From a checkpoint of a small mixture-of-experts model trained on Wikipedia.
Size: 8 layers, width 128, vocabulary 5397.
Experts: 128 experts in each of 6 layers, 32 SwiGLU neurons an expert.
Training: 448M tokens, 6839 steps.
Below are experts of layer 4 (counted from 0) of a mixture-of-experts language model. Rows are named router (the router's row for the expert), gate (a neuron's input weights, with its number), up (a neuron's input weights, with its number) and show model dimensions 0-63. Each number is 500 + 50 x the weight over its row's rms, rounded and kept within 0 to 999. Numbers have three digits each.
Before each expert's rows: a language model's description of what the expert responds to; "mostly gets" lists some tokens that are sent to it at least half of the time. This comes from a sample of Wikipedia text that the model never trained on.

# expert 24
Consonant word pieces. Short consonant fragments starting or splitting words, such as f, dr, pr, r, v, as in f|ranchise, r|iv|als, port|r|ays.
mostly gets: " f", " dr", " tr", " pr", " cr", " conf"
router:507568484495487555554439557557607557531378412548476560525473625557435450492512518498478504472351540517565488482466495534414548528522468544490516464512458553444458513455393411455514453470477494
gate0:479544440450453472487397454473431542487488499499501462459569425461457463491514552480530425435428554455400523432506463554485546528465515565485554615500568504474482541434460492524473513552447484
up0:507396530427447418457394430582498546580517556471497540593541576465434490536424408508529588517481472490524473552473510484540501436399501555461510513469454419515538415548508497502528527400539486
gate1:542391449531542526583536611460504454444457417553504440493510499505450489565475476538526476478392476486494526488443560437501451509540531589473481498529519486509485567493450488466538488503470521
up1:511565506575501517561476543490539526502387462518445413477429498377491519606497451485546503507426533473502641524563514518510533501504444494495457527447416547428412524541534465450489480483430539
gate2:525575589542395455603438526559510533488488550496544455509528545585493536510491556574499494542382445520438449464437504566448553454504564474534520601495517536444402512462484528500453517524455523
up2:494456465434484503477515533374521477445529502559452564464590445486520432519465489513511420528558507541526536456525486498536505465518573475485434513448510523382534470419479567465621602444474617
gate3:521555540529523523505528548507515495416499478626586496462495498611397453570568510529479518486470495528475442507537393529471611503425442672428500564570463495447423483470438441423468528495503389
up3:504473465477471407503525496534464492511484475477532542633533504564460510443489567489504471596414593533437496502477527456490525509454410571459433569445471539508511466499505484636523475554526545
gate4:490549439460532478520383486557562512430555543614533429511533541478443514460533507512638572508448493484496561467544560554517508526556404595376460490573518499460406437498390497535460489551473498
up4:426542497527554595556400542464491437445553523520519519486528570461446543435508513506464501593505455434586575518546392542508603513529520517446585399535505503438445463506536424427550469486475536
gate5:428486519596460589451484552425528399514589468560525443462524565502469516446470608506549558476401562525508473549420442479477565427445466485474475429513457608489449531448473461521425551464377495
up5:575501534544533485529476400384448490529447504453461485512438543536416508495543529489438564528581491476572582516561419525501607532569541584534443512533575452524453508560591531568506501528564422
gate6:542578445430456594533558514452535467488533472537486460475571525528542498490563558492477385502445523490537438591519443530486550553372573586513515465505558538455533447561508377488497483573586511
up6:383554572474570521565560466522525410519491560536469559524488429500561495521426456423414450443549574461392480457528474461553397507457476483430538631512575409669566501440507437489504585483485490
gate7:450480503464498507514533530544490483561528564605479417504492493536506504445489464497494475442456527501478533519529542499538511482456456475461510516472393566409432508496444526526538510462549550
up7:462416540442569538413520490522522486474574503562465531374560452532519557500492629456482567498625502648473538471474450548520456485558490469475487524539488450567471498565526509496569541481526409
gate8:472474443534520461646540471550514488511491516489579526498523541567460542450596573441540551511544516552466508485519607512461539466578576435547542436481483460460417535568528491522538590448609544
up8:506468450505511487375391468435410521500417559570432418527560444464527481532505430513425473480530526409456550613424417488465438653539507573496557537501416526445511449550457488617449522569510519
gate9:489512570493444521574431495518507500496494533563496461482513451450522481448478543531500459481395466485614468465540573510555564578474588535454477458512505559463403424465358494444439507507536518
up9:511471403504566541565531477455466473526562456480490493491584535419561436463480559566508469494546469517499524494459458454495477502468548488413616511560466572461416546488486474465495474516509481
gate10:526550516546484481580588536540455398413561400539567537559397562547395493555463534483463536592506482524480541479468473517449462499511536473556488532572601484477459546491370510452444457518570558
up10:494543495481435528530531453482492541536624477518523481608425558465571506428415486482441581594564517453588603473460575471442461484442524537540487509443477406418485486475494523523426535455495479
gate11:476572511519508488529550524484565452485512397580452452518465501512455522518519413508425528592458512524477539492566466458391577459392594574558401412517538590487460509457477518477404530524510565
up11:517351559478445482520577380541526479523518503463465525468603508548551445500485655540540523453465475478482544461459450573487472503580460504469483454437500536508481526460580507396514435531490486
gate12:505467491475453494439375537543462605424456569512467465553552524515445523475492455565429559545464450552480469570608456529583527452572483527387565578521456466577451512594520506528546463532514517
up12:397530538427402549472607523545493430483531498520533536548468460511511491576448479475507454542531506467521447547520518504551421509472435477427492489521468489413480636485485450460427480458580550
gate13:445554500537480463481453582476523448511554448461512541531423503523478411587469494454461570450403452436483516478541487551578523528551486520424510459517403440504474481518551553448573490485400579
up13:502574511501469412576466456542431441476505463428448553503449489497562552528487489478426484468537492501536480513508478462536487527474568529524521371449366406555505562383528458509455447561442518
gate14:573569554503422546508435533530657527488489540527477489519451533527471458490523472478500459459541540588475483429476435456534493546385494415438478496505453525462463447553425482497508581515509490
up14:564540478469528468508492562498572472490471556540458468571470527513540456501529506525566557435570621464491531445511500544477512523418534506498441492535434511529465478492462500522522549523582457
gate15:472497546540411538532443545556561424517499552505481450570462542521490584498434545528528438472431472594475476490446478510560459454549531482552519463501493457480406441493485454444489520555473455
up15:516567491420468503450485496419458451468555582472465496422485532593434520509496560528502527557600528463487446488609514479576527605487499457417477441465450486548530572570512511468542533468517438
gate16:484415496511501517469541477560533533480584410501449569431489516612468557495450548508502530468432468464643531524585477620457517485605485515471467497552521577452380480504466557435556546471557535
up16:505551486509538526458495527476537472563423462582519506509559441611430462587457453481469426454476501486474486512462478562525604468512491532368514494520604528536474424517382468585545468387590519
gate17:500532503506510452565532542406617563443453514527419565539492610539469557591532506500531494521398515472487451405530377436522537457516560462476461423511494488506476560465532541505548483515535452
up17:567546511507600472454473508477618569447529438523432565467521428597435526522522509517577397529457553583489455548531526505479528498575509544551512449583529489534480460491555565431553492442473499
gate18:529483488491456450558549467456436493463357441536514531544418576449527525522553538458515536547386486564506401531485509565472535586543435491388542425565514559564522500521419427566505486544449496
up18:497473482547473566496485466417601440515407516507457477543472539580436502499495426496569540524500490477459376607443464523419589530504486598434516428543468534445508482524482418523466380476508484
gate19:488380481476477479478505611488561468514513467556517448491599544524430530545445537450536518462464521491552553467553543474484579549461492559435504603487544412553441530533501489524517417543479435
up19:535514493500600441560484512487463465552672459480545426478556553570534499564477450493478452592521541434454528466523444515553561538488495518543436424483514521480504444493550500496487533450413512
gate20:593524505474504496548408498498558549446577437508507509453486500524480510564488477594503517415441499557432559441593490529455516464519528493499473491585593461393485441432386518502400561509570430
up20:476493505493473486564576457478431410532425457480496535506475437539482446546499574518501573492651486489527545459394476486541554478465532543443599501438467421565482535507587476514484460554383524
gate21:469415526471522479518441478529492445470485514453528424538467556540502505499496493516510508454426499536567435479460504488565609493479434556495518528454511561516383535489498479497469463491600592
up21:479552538614520521502443511531501526459500512482484364549434572583424446555527434495447420441504468553532462454517557434577549534479410535566480498531473523443447449457513527463452478445578536
gate22:477503457473517534456479523434610501438510522425576533537439587468462406577497444455571478583423500450429484522525516459584519517469452494477482542571445520484393574492487421442469477406479464
up22:514436527500528542442512584492529517530469540564478529544429538538545462544508512561527486530444456444470529505448458459568511505472443443535432556456629564399450518584514488430585449518449521
gate23:475604486514544475519489505446519562437462564523515509456480531579396561558575585521549530486473588521500522507508430511485575516492398507561515643623511513490436530473411430541459542426504476
up23:478526532456550489576443494485391517549520483552508607460425492484577547632461535601529481476440575389543467501411513508495630519524499491533517534497601444513538529463476486492469499479503478
gate24:452529573532465509490447493436551451451563495540465519490497601474433565521494467390409503568492525444507370565484554591485567474526504499549581512488536447444405555486455478351434502541486563
up24:475455534466431484470525538410540458489418594525478521491496406484543548510496451468481410555499505507534539517471491504555568443511503431519444467582465519529535567533499519607527545502520425
gate25:525509493453446463511516529456513461504518410449480429542537538552517533562488505487550521467512470444542517536471447524411436555535502567473525538447515470503503487471495455499472608471481515
up25:442462474604523457498499585442475485423533472367536499591461595399540512453582536479512496426465512653481452450437488484467498470562485444553451450459428546494534511547501555497463524522411507
gate26:483508546514522593520474534449563529347424555523502516482370489530541428535554529486521537561371520479515540508527532570476539524465521543464489614473454545539543488537501445481508550407466562
up26:478563479488462505461525442551438391514474522508522530444557608437482548509580493598535469402420494561442587521534496467451547552466473477512537487429517558452581474512532499564554516380489474
gate27:560574481520556495592474515398460443547446529485539545480525488534485491466529573497509542562357516541495535427513497450441463509481480517508481482447483533443438568421464479466444445356486491
up27:561558446494527552479517539400504476516526530487492584453468555594468448489530575523522536471402432507528487514550472474405419514433395438592621465485441507492465555474446445481481507422507545
gate28:519568509475454499485409455581500437514550579542521481552528499480496513570570621454583468420487490512425518495587495535550530544518413514433494499562438519504407419573474405485490497427541526
up28:486492504557428528485428503527463479422496495521502466533517556434527492489512544470413478470407509446548457508508500535475393501507431530471458561543413503567461490527426450438519542441608560
gate29:539480585549463510562468515449501438486492467569493472533522528502361575538494560487583517595396547498523508544464604459499507473527502517435508409517497505454489518478512493450557581423555518
up29:549439375495529557491532529518559396438491545495458568469522455489394460467534494496514556622412433498565425524521603479510523539549457429484503530551427462482438437508389447521618513527528459
gate30:483466490566520538500420643365560525509452426511438524486510468504511522582519481558499412450505528507489484393465484578555510512485489520483446579452520547538389444564448506516480511449553521
up30:456503507535585459497593495565422427457543561572569507524470433463437517452518520475494531493543493491478580655503499567401559510466498507549592475579478471482565564556494497432478438471400506
gate31:463608492521474554534536384554481496463530436550581664531581538479472508527459521571520447556422588517467560489400456530454564451529448500505462566542600438461438529489472485495529550525436508
up31:602539422565480458429559458438400566502504513541585495543559591523558510551490584548416532535533528483469401450464456539398517464509493602418505451535530525501565514500493446489454634496501442

# expert 61
Inner Latinate stems. Middle stems of long Latinate words before suffixes like -ation or -ical, such as alt in penalties, ic in particularly, minist, ograph.
mostly gets: "minist", "omin", "imin", "ograph", "hemat", " Organ"
router:418521539594444518525526454381518497532472558608511457518450525521477527434599471537468564487505465451506532535521527627418532459545533581532626554478506526563550498422581414489501523483491456
gate0:534579504484538453535495589429613486584546578410534562435466555551458480523602541502505524452457421529464549522520575505396540496479489449490595511477481507486536457455510459548469537483571517
up0:498409550531560546521502542563511405575445389499515486587423586496498538471457570566464568521565455431548466475504394527512515504558542566510493463566511516536501459477486566435534470507454496
gate1:580494486530480465487458458478486470419520455469498512554439659501454397424527449355546571535489468488457509573524495493424574436505480582475505507549510547427492553548445521426502485509501547
up1:460469526519456425488472474511428449488449454452420463481536508540476535484491508485478503530485543550549443434446475519459493583489476492502433500418535512441547414474524500444563463476541462
gate2:629559458519555539548476515345502513533452473528497522501468507471494462507472474507475493560496492545472521561560510533497642512507558425478511541528463535501566521438541460510472480482477466
up2:399493514520462445438442546597467489492509557413585614532477430471562485463545517415480445505471551533496464450466564444492499499517422456487499444495574460554536543478452526445469468481515515
gate3:464523564617468490509450461463546643524555502451538535440519469530441549481534493490522501551454501502576544421512563583487492473438527542550508429467486403497437450562535498517490443440375547
up3:561413516445506570518333519512465399530456532517522576516439449416590476562468534429474454461501549416450427495490569506537505513426477485463570451486518488523535563509480491478510518496408471
gate4:572548481605470537481482419434350537534550494476474525500500541527486487451511456469390489449420498488553470595495488443525549428505481584487522525559559466568400618494510481562473489546520486
up4:583517501481472527561480543425502518576502439557424532543489516509459520549485513564556521547547501459502609480551522492504498442522464479424513522587516420523449475591575476569433515525497517
gate5:485570514601414521467519385449446475477471609511460449462481603531509504524464476490520510455452467434427490492529437552550484492535430549453517582438575579525472412558420504497507496488504374
up5:473492539510420475450482414506521453427469568544469534480500560475513429490414445453514480584470461421560583498479490507522453473485477515465517599419451454555461443448478453445540595555507406
gate6:498565464577471530465515539450443445535482415578501481516448452521430529548467537502598481459494436510435421459415459575529542487440550543524600473472450427512497556527459395516468491466441469
up6:537536446428500485488490393506530492373499544439405487488549449519476510531593557472520562462536516530560408472533472491514419600531521564435485499521476566471485558484528432418454512455451461
gate7:517561451568493523408583504430520458497488423500506462474544405478528475514606570522457587490543487616492449500526567459455545605533608587423413513562423576429461435446483527473491433481496562
up7:506530479481469493542489535527573555474465591486536402582535498413464513424509480380580484524580458475465558505542501566539511518523507534462509535495479465520514484574463527582548400484491555
gate8:534496514574454542432482511426485539531486531547563532511507561430501503465552579503513549549517487286539496588554574489459531535508451557545575564530441451496455493539384464604498370593545560
up8:518456517563478498454514446504489420530558553517419488447488605444527502478571566555474558576444545509444560537483524553476449557489533396484554459469524473496546506472519514538437485515514500
gate9:529591518424452517514512595449567515528526519630504510509427532534416571544518441527475479466450476490418460493469484383557593548456508617440583419461457562500608532452446435553581459416463482
up9:448571439459562551457514429552464513541387476566530577507421478603464463604562488429554449492570555479520483490536498502491461474598485504558439578514501519440433522572427539406454572575575539
gate10:418487509567444513480515442458512464432535445401544449449458453424549490519523437510511497463533459509406552472561456553435498433494577465528605521474530499553511447603381550497505447432607447
up10:449564432460455552488495481461390496508530469604442528599544555544604586529490558514496412487535464496489484529501494418574432455402512528541452519417517578495497571490516512499449578538487486
gate11:516507573532440461544509502472473576481472582497544504526405392520448584475451484524537534457420546518372474507486568550507505578523480533569376494543539472420507579532507508561574428522472526
up11:478481446551555546609523547531448544388540551524547561531413468439505539597449542610454500536539581440467527496550474450537507463565523483552571560485475520533481513484594521475405557455402599
gate12:508524483555463449534517553476545481452508512609494470480436576405452501546480498567473491454414528490429485472545554516442456494478464529401399521515483477456463508487567459549509532500428456
up12:508464569491456494546523511497521460600361533461463464509554488512501453477460501425485464451563491403512550612557378451504450546458487551503513606488494439433501496539510483516556489536603519
gate13:514463585569487560622511509468596403463494503522519446515519474519477501544522489468523429550476518478481466519396487532596437507494601537512581459535492501523442535518517482518525624514563396
up13:519451498507586564476465534508524422433431507481534440496502434461487532445508454445495542409536459544447489509498529460482454460442559541420605459478540489525571574359557473521577543485538446
gate14:461422526563508482544430506560503422409507510456450443500473493505483592564436555487482496503480434534560466516587435476489534447561617545519509556515541463482435495486437551546524470503503472
up14:486481636480529532541438505415550558466512515453465451461527450502538545499487550470524440590507529502539423485497477528567613500555543549479533494429451609443426471475393470507631550422445428
gate15:454501485507432575498594533495512478480537581479509448560464471503473564414575524492475460582536516468549520520574507437467490541461470550538635601482429543449399400589445463421510508541523492
up15:442558472489506543538522571481535492460469529531510426521447387488554517512525429481468595482491458506413422481576577565542469452532497504483526497457448432515435431472537498421506514539537521
gate16:551524478538394533573582550488515527490468531594500471490391468519476613439519472524388434476522445552491481494543471562461545447446520569436479444533489383478520508453445451543464487516424535
up16:519387542515540436559496486495591526511505472490453472506619498535453574526490501500495533418498484500550462423523540388477512544523509562491420452500520498456521425471582498470571538541409525
gate17:526496454566586514556452459465451508502497473513504556478485540461467534464468620488453563581551557431512465544444525574493541484540527609517567398459472515543451451507491469488482433513500537
up17:544427463545504521503448453480559477621452382492461487567539489517455609455510431520546465488579439478456479506596459407452514496441513590465432546425493474491459609525576525490412502437491523
gate18:450570504591585494512450418505522459400463492391421440489503553481541545556453416527522569492516533458506487473556460568491517480524451516446531533467497420605556568477548452469548545463493507
up18:575448546417455534552495539365550402518500513550503534519578448651492530454537441508406500493556528380501430594507467517529448529491468453515485532546570596562499429514449468517450508571558523
gate19:475484523615452510466457545528411601497524548461578492500461555581391473565493458535476490498473510475524516599473480548508477415555523537499539576493493516509513454520462586562468573458510557
up19:472484462546462535435427477620380543549490502459402476492555474486497528559542517483446484526513512517506521427426553500540512483527527500551590475402497475538491486492449569556475646567476540
gate20:517505489470470463439472507388488490491530528569514558408494587461531529465512478512511561456457545401499443488573514584507520593501535473527546565454601455523561445496542412525444501461511475
up20:528462507526567532554441565499511428530521509384414435588468431468572492507473551448521551433564527458522450463449413527530477440565523498506453485509503515523572573424511457570503537517524441
gate21:496516451470507515560558439437546549524541409529525510427451535496582490531476582499556481442474476428510505488480555581469535558579508514451508575400567405492464516568439556513459511468444516
up21:517591513550486490476438533485498480467503542416592469475551575554471514461506519482478431497497451529502429417554472438470452440479464546458546410470492562441499514503563413432543496349469500
gate22:501433513496473515501519609439454504437521527568521466497413482549452586443530551488515589619500533464488540546547561484469505544595496568555571479458481511520419435443512489504610462478474565
up22:488573467475528426501514498597517491523467480493542486489475553500550526501549465431449562454469522438479463516494631500491483474452537423547502410563402488537431485474530495468553366497517452
gate23:487571458458497424506504531526534512567436559495533554419387435496402494475446457537627549487493440547471531517537476522424464502532547559506496515540452536429463530514477528514516496520597476
up23:433525474479487437443547528436378471550430421461553605534550387497496496484574512553469584598458572520560427501513430422472496503509596536446483510514562493427495470521392504518482568512473386
gate24:494540587544464556515498578500556586403513515543512498470406422473525460479501531565566409491397531497535464589544494552385502408515487507422581487513401518482551574520490574486429492480440514
up24:489600404480528503485544478549511531490610530468596520511473481510583446480444569491508437544510538442508520397448519545450437468495494437465538430521418524511507528520495482521464566455569472
gate25:544463563496478539445566542483450529505465473576556510509512460495361549523461511510577441456520533479492541551522564462506482557590456576603564471487507551506407528399532400487483457530467487
up25:436534522532501456417522551494540533412464488506514486390467406553626573510416517511490459574555421515509564459394558564495498519472517504514463519468440548543577427474529589501436569480497479
gate26:484430468483452544548589550459384461544640451545485514419438528519542555536580454560478506454536514539505487549491399548517518536471489582552527467511498521480497519522546537519555590430529519
up26:467504523533508533466524522455481504604473592524492573386597489481528533446532363585575560507543466497498523556537421523573471475481489557455500509467550494421413483482559493506504533485521492
gate27:569460528490528510576473572423550497522445452659556494572482421451517553485603441508584508533562486453460452586528503520432446423559480551546513504535513480407471524450481569415451522482490536
up27:449508501419508462441554482539435510488427497444555548514435573585476603492455451593533650479521497555516531468529477483455491493477593527452548497536522419490561468548608516450506434414494526
gate28:506492520513485470514500525420546494548583527501445522530505484531520528546525463462476590431517379528474410506586514438578585515497523572464546544555547546458557505545476494434425474429455460
up28:554539561451575489432476502496514525513523443461483505564469536507452536498420419609573513523485505515491496531668485536465483415573502473456495438518534517488540438529629500436583503464563457
gate29:448423545599493596461519542491471487552469480415545470525398546506529590406525506447420520507470382459532480464567558459501461540468510457531556475520514420543516491538510535360460423516528539
up29:478550467417515506586654553441496517535449481443511619489545446512540456542553461502510527448496531472436472534442449499530467370461502563447455429518450487583507488508491472444459510405443512
gate30:459521438517537524491486492438505522514533463563503533507479471560467524608539502546493576486513449408488464563411502566555506534461540446480652580452530453600490476543533494623515563529544556
up30:405495447537580543467356564501477525485549518496522503464492498470441469543501546499533520482444594494507551593495448467536505399592526566505452388571512587508545534395566394505491503474573421
gate31:549412502545414534501516529453458466501425487540579514533435492449510584561551487537574573534519430531503436543543517538476682476510468573479599447485451459531448523508465423516571490522505489
up31:503518472462528443502564578546523534456598509534462535481533572493469478536528519479430560470594565428517526516520482482482359521589623381465415517519442482475519513564500566496467491436412511

# expert 63
Foreign name fragments. Mid-word pieces of foreign proper names and places like Az-t-ec, Vill-an-ova, Argent, Philipp, plus Markdown table divider rows and commas after places.
mostly gets: "|---|---|---|---|---|---|\n", "|---|---|---|---|\n", "|---|---|---|\n", "|---|---|---|---|---|\n", " Bel", " Barb"
router:446522545466399520537456568560490487559448441465501483489500553506476501522412466464523554412516479399560512462597495479478450409495418487522562507481567513545491542551548494564527572538440516
gate0:488540528530456539475455515556510544521524372476492434523486539509413595474540544529482588556483525437441566450540568440566501538503501571439580583467518504427488433471481464511402545532485550
up0:499602515524443443499562444467458551443372492430481549571518445557545543541535498605557444509491459564471450588577514492445493432490516562540512522545595548501570501475553493507535557489576511
gate1:503568498541435506591527528555512478423434501496496551524463575510464485508479492428581437428465453431490479468512404521440589445507491463481535579542489478531395550455628524468451531514540505
up1:415449442481504489553484443393588520575484513402545559457424531498475453498489520422503548481547507529521525477421542562506566450434479450536397484427505525447474524510584478447510431563528471
gate2:533563450467494534570505571543581572422517511511521595489439471529491462475411594451476555501393522431516426450518577530536565445525480411560428494452511547543454469465437400527524568582542484
up2:446466455496554529542477485519429521569493478536479460522455432464444465517510414603494413523584557525438560523471455459495481546523445476487530503591557518445482482578584455626483534531626550
gate3:584522583518467570500528494484488476399521521513445573483428562429584559576509456509498413510584468450536511440453538496483532424627465530485564567404472535461426451413504458400464520569538536
up3:522478558542475593542501541510516500449496541465435478491360560478545510543532460556452458467522526359515551472486496494517488507583440533520529626493480441475490430413493479432481502523521527
gate4:504374548431483463430496515405428536484543628576524621504430522492459507530456536491532544499434509434538551419492454419522497518468455511489512510480537419519408505556488587486521567524469542
up4:481564420592580539428493459500524457507465387528482485501520499519417452470445520495548440527512415533506451471491515495587465555576539459515505479611507595468569462452459427469477490424587430
gate5:479566516457462446527476509505425443522466502466564509425418483485436460514534521488534423544497547429551441506552433435506424505409496406545488547430539382517441448486534514493501532520480526
up5:496474466445554435505490472548467441427549510591435429522540461549527516507427559417575519453480356401545580575434485496537478599552445500529476513464494501499511389584467465476510474424557513
gate6:519507489463471437535481535565533499479523536488544575497482580453482540459586459494593548536516429537502435417551615519368451475519535583399553468525488524500484374382560574464513564426494510
up6:496628584572481489429599476444428491473451515480484465450414452523499485479549526521527528527495420480529475519482552511490545532509466414497515569494546532566501452490556392508465555459561473
gate7:558460591521450469505540550444485486399465487508483445564514461478476570416566536521496665421435397435438503524513559512448439517450549494419532558534510546423451455501489523424568509502483429
up7:395511541551556536478523510515425520598527553548493438449481417503530531520444505559463423515492487558497409557447384460479577556514510504518420518433353538578554543446527517509427499497458578
gate8:459502524467491443541488487528457486546430493512615473484515376561414589574547471480539486497501559436535442524553536419432473558427468542493508498425601427493527476523535421517462467482402568
up8:583530400557522470531428475413527442579421499460496538531514448469570426461428447478502535496481416559445544478425528479463520509507499499539418510465481513478471491515451515455500479510511559
gate9:518478495559509471528447472474469471412523487495555498406564392476544479547496526496510478437570409523455557452570535421528468396566509568577503638494584405536492567472432516529517489445510569
up9:484398647559470558544506517519562520574402471536468555528496485546519520453563565479429457502455463566626460491473502421515547509528427499413531504459423538414403516434566542539514485554485511
gate10:402519491476425517529447499525524468469481413556581496477495495530530466539346516530507622462500511462452490482564492415508523523461567478566530483588604389494472503557378415458538462613539509
up10:528513472464552498549498488567428476462429487449425476489526423550393486450601450551508477511403510508450525509546456558563406499408576534442524484497432486472542559465563483508495538403511502
gate11:520465486560478519528483574478512448526473483590449448499405548550484457537514500464589475494384477489567429469544459445546545436513534457402577517575492497473432510537511551493387563466448485
up11:473504530504475426489530414449430617521522537460605516514477429490429515490515470583526583505450525445417532487504490545482508490509430551615469417487503464623541530456537511522653459443496516
gate12:423517531479498463477495602478420551494506457462545524535484468548447554550385516519549490559506448461455485457545521419464461551460424567414488437530492528432450474449461513447519517471483546
up12:526487535508478480459377534486520393481531588532547555496421528579445527452539466520440508416555479496470624464473523459467567468519553463441515502509497526563570555346502542522539494527541436
gate13:509408510573453443471493451409500420508518469459572534494550486536387557443517441466444629513503554555507419395532440453427496524423526552543510508439395495494503499505514514478460568452434483
up13:548429498511541445450510527474471541634496413484406470446523511520561477596508534528520470499548501531480558395498506567531429582516487471455394559492516459486408462490486519542553509494562555
gate14:514571494507508439515538473387505511543556594505556535477511614392489568539467549484532508386439515480517474463453533411503425497558499481433499587445550452471455516483507386613480506508520498
up14:480537489422507490471528524499529483584477493502517497527572502430479555510496473547530527391421586484525440482518518551525529575455502454525588545525538418588525550547522376560480471519585579
gate15:545433596466399450523488567482515518489598493438539449459538476393510516482433482412557503469513441414551416451483459388597509460527465552418567425569513465589493462494443459537484525516626513
up15:512546408495478558453435518486470491578536492572481444547578472564528522512435550466493504477539528508539496559551558436473517459551470404491477526577520510538479459422379550457488450513442567
gate16:457511505475472540469662506520495505534548569487536469425469441544572517463501581623559473456475441477509536433572473507506486550483468442496504416509517485386483470518483546552465527445489459
up16:525555447510604463558553425545529489467528427541549450520523513502407523531489469531524515473486547413398534561486455534568470519536445421451449449475551542507522609459531397467535477460544544
gate17:542494454516412500473480503460555451481512557546604487544519536493452541530408455533581564455431454539557547402407532503561549431542508460395562483526480526541480506538449505572557437426513505
up17:487486418495513445490501631489561516549568540511529413551512528556543465437423524474519564558463415429570597390474468506587487544455417553522493525568428534494521548522456498542463542453508470
gate18:569487610497404475489478573480601494487373467495518511506417512591477479586461494438540592515450553471540544469469504523476433488504529537510552497530488595534440399529493434485435623499545437
up18:492450524451440463470495528434471596435446477464449452478513539482505566474484597487534507522548508441593554448509436466514369529481527480425549450586465535484482431614549567487508595538568553
gate19:437576477559466529431477546410525444445495509424422480452456538521530604529472554537484512421455467480544567463527475464534464477499478458592533563422499492535455477461528490580514499564643502
up19:510551514513560522475516590473511411527516525521662475563498475428463382406443424521476526451471475509427487535538587441486595513500525480409498494486498421604584521422478526535491491478428423
gate20:538534464521521465542545520420452561507421516522584442470372403465454472496518497499526442442431486551512552545508444484555548520601451489432549511449560491440434506447478510459557517509547508
up20:490451521577436555501493507361415513357502569408555538401508473537558420448494491489504593497528565497425490541565448499514434560464466488471504475495544430443456566531542524365496504463565499
gate21:485467592556420449590488498473525481541471473488551468475515575382460511546403517453562488554509562523438406466531483499500470463529423435557606539424598497553458458553570511514470479432467529
up21:518414477471519569446452494518473542467490588498526457454498557556467457460520520538434600519521510477511576466463527527542566437493479447468331447533440464468466425555473588347502411483482471
gate22:569510604544472489459491498502432524526506545552528456463436534483331557484534502418501550411533550515540497547387479489456531484443453483483530523563511522448493498549544480604450461575418471
up22:467447404470448536412363444453445520505587462562450544484556541498512477543512448515483474508504533564507524582573522418553495477574444495511413517503467545499472493447500532418538508493554523
gate23:573456544433457514555500494424508436462515433490516460526521481514423504533518502410464396418463539435553527460503494482558490415490472510588552532515529514471336493495465500513549595505456581
up23:449499557536490451485457530469507482472437466595529528505529433517508492536522423554451538585563573591494468623416526567525543496595503535508474571501609499565579409490513625503473510486585478
gate24:498580479497460484438433538384515483562489536455483466474543571549441456551491504577549430530506459528429425531543560524507461476432477532476474487422513536455492578548430547543517507610491526
up24:492492456494480425430439468536414423474578457461472510505620593465483574529466427542497542500424567447519497437457496531489487550421465578487530539490520432512507499478494514551358568502486534
gate25:508521581471444530508465545429565588529536490491517511536479543591525535547521522492523464488514452434561477514517472442486542537461446520443523458530532502487499390573511488469619522542457450
up25:475456518399442483522476405389455483486468461497495492574528537509556468414464581457488489539526514577508447439610462577458581418494513537510465537415508517432439548495399450564500526470446524
gate26:547500594525510504499458542607470531492523474496454454460533633538522569518450492533484589550516501501486497490538531563512575480393508629510512570424504518436397503530557433550545597520494496
up26:483499478558503544452590438490552512426513594505555530490534421480471557473585616490475382507551411552518556596455483503436519517518469451511497465592465450554522535559523500446585438510478507
gate27:586502519528481601525527549465567481461535483540514537516517480575438493548456473478466517461494478522436524563573548530482531425516386488593533606478504474449436499485474462565398558483486487
up27:484446460516470496441547556472588534509453516480458568465506500469563534466479515508557462430505466362505550524520535531396442447467408575462464530575502504510337472484509568612421467458497461
gate28:582464490532568467489417551458467580470498417493574517502536504490452498471485421514508573490495477422522466442615492493559478413423520521419528568552544404495458541551456452566504522372461515
up28:507458512473456598521483449572477576499563495508424396549458511465547515619574456490500586530467615505526504565490504549411450539514545594459547524431459418489557517438475484415511512556565539
gate29:453445582566471497499542586469542468512439558597530464526467548468472548477539484581526619477473461407499475503568522547516454350504549518468612454508396495507502473421555501519568487507549448
up29:507500567593496582484509590490542460509512635579480494445506545428448467472480487543453510541424513448572481524544461497589479536426511393551458390439545482570531483532509468479435545589487498
gate30:529537486495468529480512534547526510535464513534627467488505527475496542435460452578536503485481533563562524472561511593468617486418542536570640496534546455470518519500580524629502521532455517
up30:480423548502484589507512508504597479491487552538591476418554552442450548423434443576535434499500595512447536501523521472498495414408502396572521489504504538428525585471542529542522604540486491
gate31:477542529562468423506542508565553538534491437493495536425485543465512576481545542463608485480520428553466424327524454522551583501503416519484608495420392472496424567623579491477495480512488527
up31:461484461532507546496552475452501515481498481523467542459563504465442548430556522568500411406517486536509484398533514513474464425438459451508586580432476512428458555539595473527591531526482471